{
  "n_experts": 32,
  "activation": "squared_relu",
  "normalize_top_k": true,
  "balance_loss": 0.00309,
  "lr_router": 0.00166,
  "norm_eps": 1e-06,
  "beta2": 0.99,
  "grad_clip": 2.0,
  "batch_tokens": 65536,
  "seq_len": 1024
}
Below are experts of layer 10 (counted from 0) of a mixture-of-experts language model. Rows are named router (the router's row for the expert), up (a neuron's input weights, with its number) and show model dimensions 96-127. Each number is 128 + 24 x the weight over its row's rms, rounded and kept within 0 to 255. Numbers have three digits each.
Before each expert's rows: "comes after" lists some tokens at least twice as common just before its tokens as in all text. This comes from a sample of Wikipedia text that the model never trained on. Tokens count by the router's weight.

# expert 20
comes after: ".\n\n", ".", " \"", "==", " |\n\n", "\n\n"
router:140130150127095098113097124123121129081170143129121142139108120184147105146167143144102160131137
up0:124144087097159138112145112140117095161164153167135127126121134128121109107089119101117099073134
up1:144135111131132094148136118122118106152074122109132131125131114092110147103124121132138108084144
up2:115081142126133097129116127119111132197113119112124118117117122129116097097131106132140105059142
up3:091122078097132103156145094129102153141140097174164112130112128102153102157193156106122112126128
up4:138109149104129120146090109091117149128090149144135139144148124101154116154160152124112107111152
up5:074131152128146150170113115176139142186103141133118115144107126062090135114133137115130154096140
up6:154138134165095155138107118134093134112130115145129148143145102111150134121108124074156117145092
up7:122143111080153116095134159107182181100098107107118154124136116124120110139125130116077150095092
up8:151113122083092089096137120122118149163133135161130118124101086149137117179119156109073133139145
up9:130137112129090086098168134102081094128173141135155125168100083113136106120135114134169129125128
up10:173140112134118138150138136094151147167127145124111131145103118095096142108087117103142106105128
up11:123176107133120097139161119142157100102145154163104105122148108147131133141139148136116126146114
up12:109117129126138154172102130123173109104114134159133129100122169109159130120161153118149066116122
up13:133127163086120158110113161140157128124112103145149139099111101166136134142133147166145143116144
up14:128098106120117105141134083115144149131117109140108146119138155113132091118147125111147115124133
up15:065133151135120127100179119129108123122147126119120128105087153164106103138094139137107151106177
up16:109133128130117111130128155137105114124083113079107145123132088138115148135118131171154112126111
up17:149085100149146107138097091154150095124126131123129123137187150129132149133152179093107098096141
up18:135106126144145123123128160171141114136092136173113100114124127163127141113123086119166133131128
up19:137081099078084121140107121132139179122164101116120124142113126119110112106134115135166122089120
up20:132150112140109126120165116116165142138088115147118128121094129151126122124115126106132143133126
up21:141122086097144138147174096136123100145169124113109124101134174124129148185130139138101110127109
up22:124138157109151098161113136149155156141121099134142117139147097100105153143157141152140113080141
up23:143161089119140105122129141105125071146102138144130124108127133090113106104110118150164110106109
up24:105113070137144104141114129102149163123139148158142145161119114095100153110137136088152139108137
up25:096121098105114098141091126144138113131120121108131094102122134140103141132095097056164104077146

# expert 6
comes after: ",", ".", " is", " with", " and", " as"
router:111131136149092133087122098106131099153123124130104134098134175105136137124166160131098150118112
up0:114091131104146108136099121130175109165088129098141081122122110128155189109127128144170146080137
up1:147128137140134123133127133110135130137182124138125130165133091087142147116113145108110098089135
up2:147113124144099116137090162153143140174129113132093122157112102147144101105110122136126119102139
up3:146160102141137110097137100125130106084125115152102136091102145155144107122177117119129116124158
up4:167091119130119120165107136142117129147111107109112107128128084118149132169143079136132084132143
up5:137121071097083126138099138137116101176123142149108140121093173124140132090148155161100101093122
up6:139104177115147115129099124064218148147125107146169097108146119136105114176134140143115139152133
up7:122125085131130120140178113137126113153104129123113143105112127143164136111150098103140076090157
up8:108119091126154126111133158142129132117104137137131092145126123139152137137145128130171106161089
up9:166093138166109100114090134103126158170139121123132141086172124122135117134131137120167107137083
up10:160109157101139108120111130135157120136117100148126105134140125196119107143117099091123131152126
up11:092138130119155112123118148126125136145122141146128109139183123118101119140157182111149132119139
up12:156080159112099133161121165126129105180124136125149139092081135130133112088129123156143106088115
up13:113117120135146114106127133144142130135121127111156144111097142195131111177110121119141126139174
up14:086166127154160116120085114097117120156094105128119107146146139120159131093153139136117137124104
up15:174113130139133094168113108158137132125092104138142149092149134127156097172133131126146128149142
up16:103134123160135121110142123111149116132127135102123125132117137087153156121143123157180122112138
up17:114151120105125151095135138110145144133138061113145156128123141100095141125114100105122135159105
up18:150136074147161121180122136156158125109154125133116120089130120156166144114067136122184098062142
up19:088105119108161085117138104118164100138095126104113136174130158113125106120138146133142088095123
up20:091109127125134108129104108159169151162110129113167111147111154150101144181104127108119138129151
up21:150141145155142092127122114104140104152115094151164144148134100173119080158130105071119152086099
up22:084099135149102132117120142181145124128108120118106093163124066101120110130128127134105150128131
up23:177108127117129106128129163178149123166124101132151108099143134142131128111106164072116150110130
up24:145101123125123096121141097146158091141118140130102123103144085126162146138126123065136097102109
up25:178174129130133148120139160141109118133088114125094155142147089192155109093147113128134153145164

# expert 12
comes after: " of", " in", " the", " to", " on", " at"
router:174088172108129123151145070145138090130122119147109108127127148113170138100087103126157151136138
up0:111149108158146129126141183183134133124113086158153148179143124108143108150104145127152102138137
up1:121154159130095124182125106138143170098141110155150133110106076135134088132095085093133130136148
up2:122116118121132131129121151110137129142161108121146105103139140121136134095133119135123127111126
up3:121148129114080134149112124133107156156138153095137128112092110138148144120134108127139126141165
up4:096110127117111128131139131103132106135141133086110146141108138133119127145136125146144099132157
up5:144141144154135126161151162125110136112124150135091135156127109123125060133130153129095154082132
up6:110123111118149156124133116129116133130093105087155073160134129159132169090167162089133118145127
up7:150125155149070108102096119165107175149170159123127144139114112165117146137094108163146089115096
up8:108158136106116144162122142123182133106150127118135115134114116142125169132090155102140146116137
up9:115090130122137103166125126102107130129103156134133146146116151188118133124109143112080135103150
up10:130107141148101115145124119141101152134149114160156126156121060135159089133087143139157132101165
up11:124175139113119140127144135132142120177119116141097090134158144080096128099133137129143108146133
up12:105079100101137118109156130121161135116101134080099100112121099109102132113145119111126123092137
up13:135120123126089096122121128122119098098114143153111136114107119119161127079139145135120159147109
up14:141168105163148136130108131116122108174108147132124171125099172142133098142128160105104140154126
up15:103107129146143131126150119129143116147100133136113153130119108067138099088105131128147159157149
up16:132120136127167121111129130129161124147103118125099132166141092159134130131123145106121089152110
up17:106125150114125106118104105123138118150142162122128101099063140102115141148154167122133168128113
up18:145136104155156141132115130164120136138164113136155166109169107122105134116129139130155080127138
up19:146077121131089123152141125146116130150132091132141143171091125114144153183139144156094144148150
up20:126105111143104132112094134112111157160103119112165114108147130126102127137183117119122125169124
up21:141120077073164096112151125150115103155121099126156132115122135152133151134120131152167096121108
up22:155115138166061111148099132111117110128093156171104115149106107138137103076122104138096144141112
up23:135128120156119120114102150135114144142159127126138132132115132160097105088150171147100123147070
up24:147122149120117068140096089151102129121138131109125128120106095136131095162075114140157145112186
up25:128103117135131099087159161105098142122099089128102148119093111130115161161108091090100097159116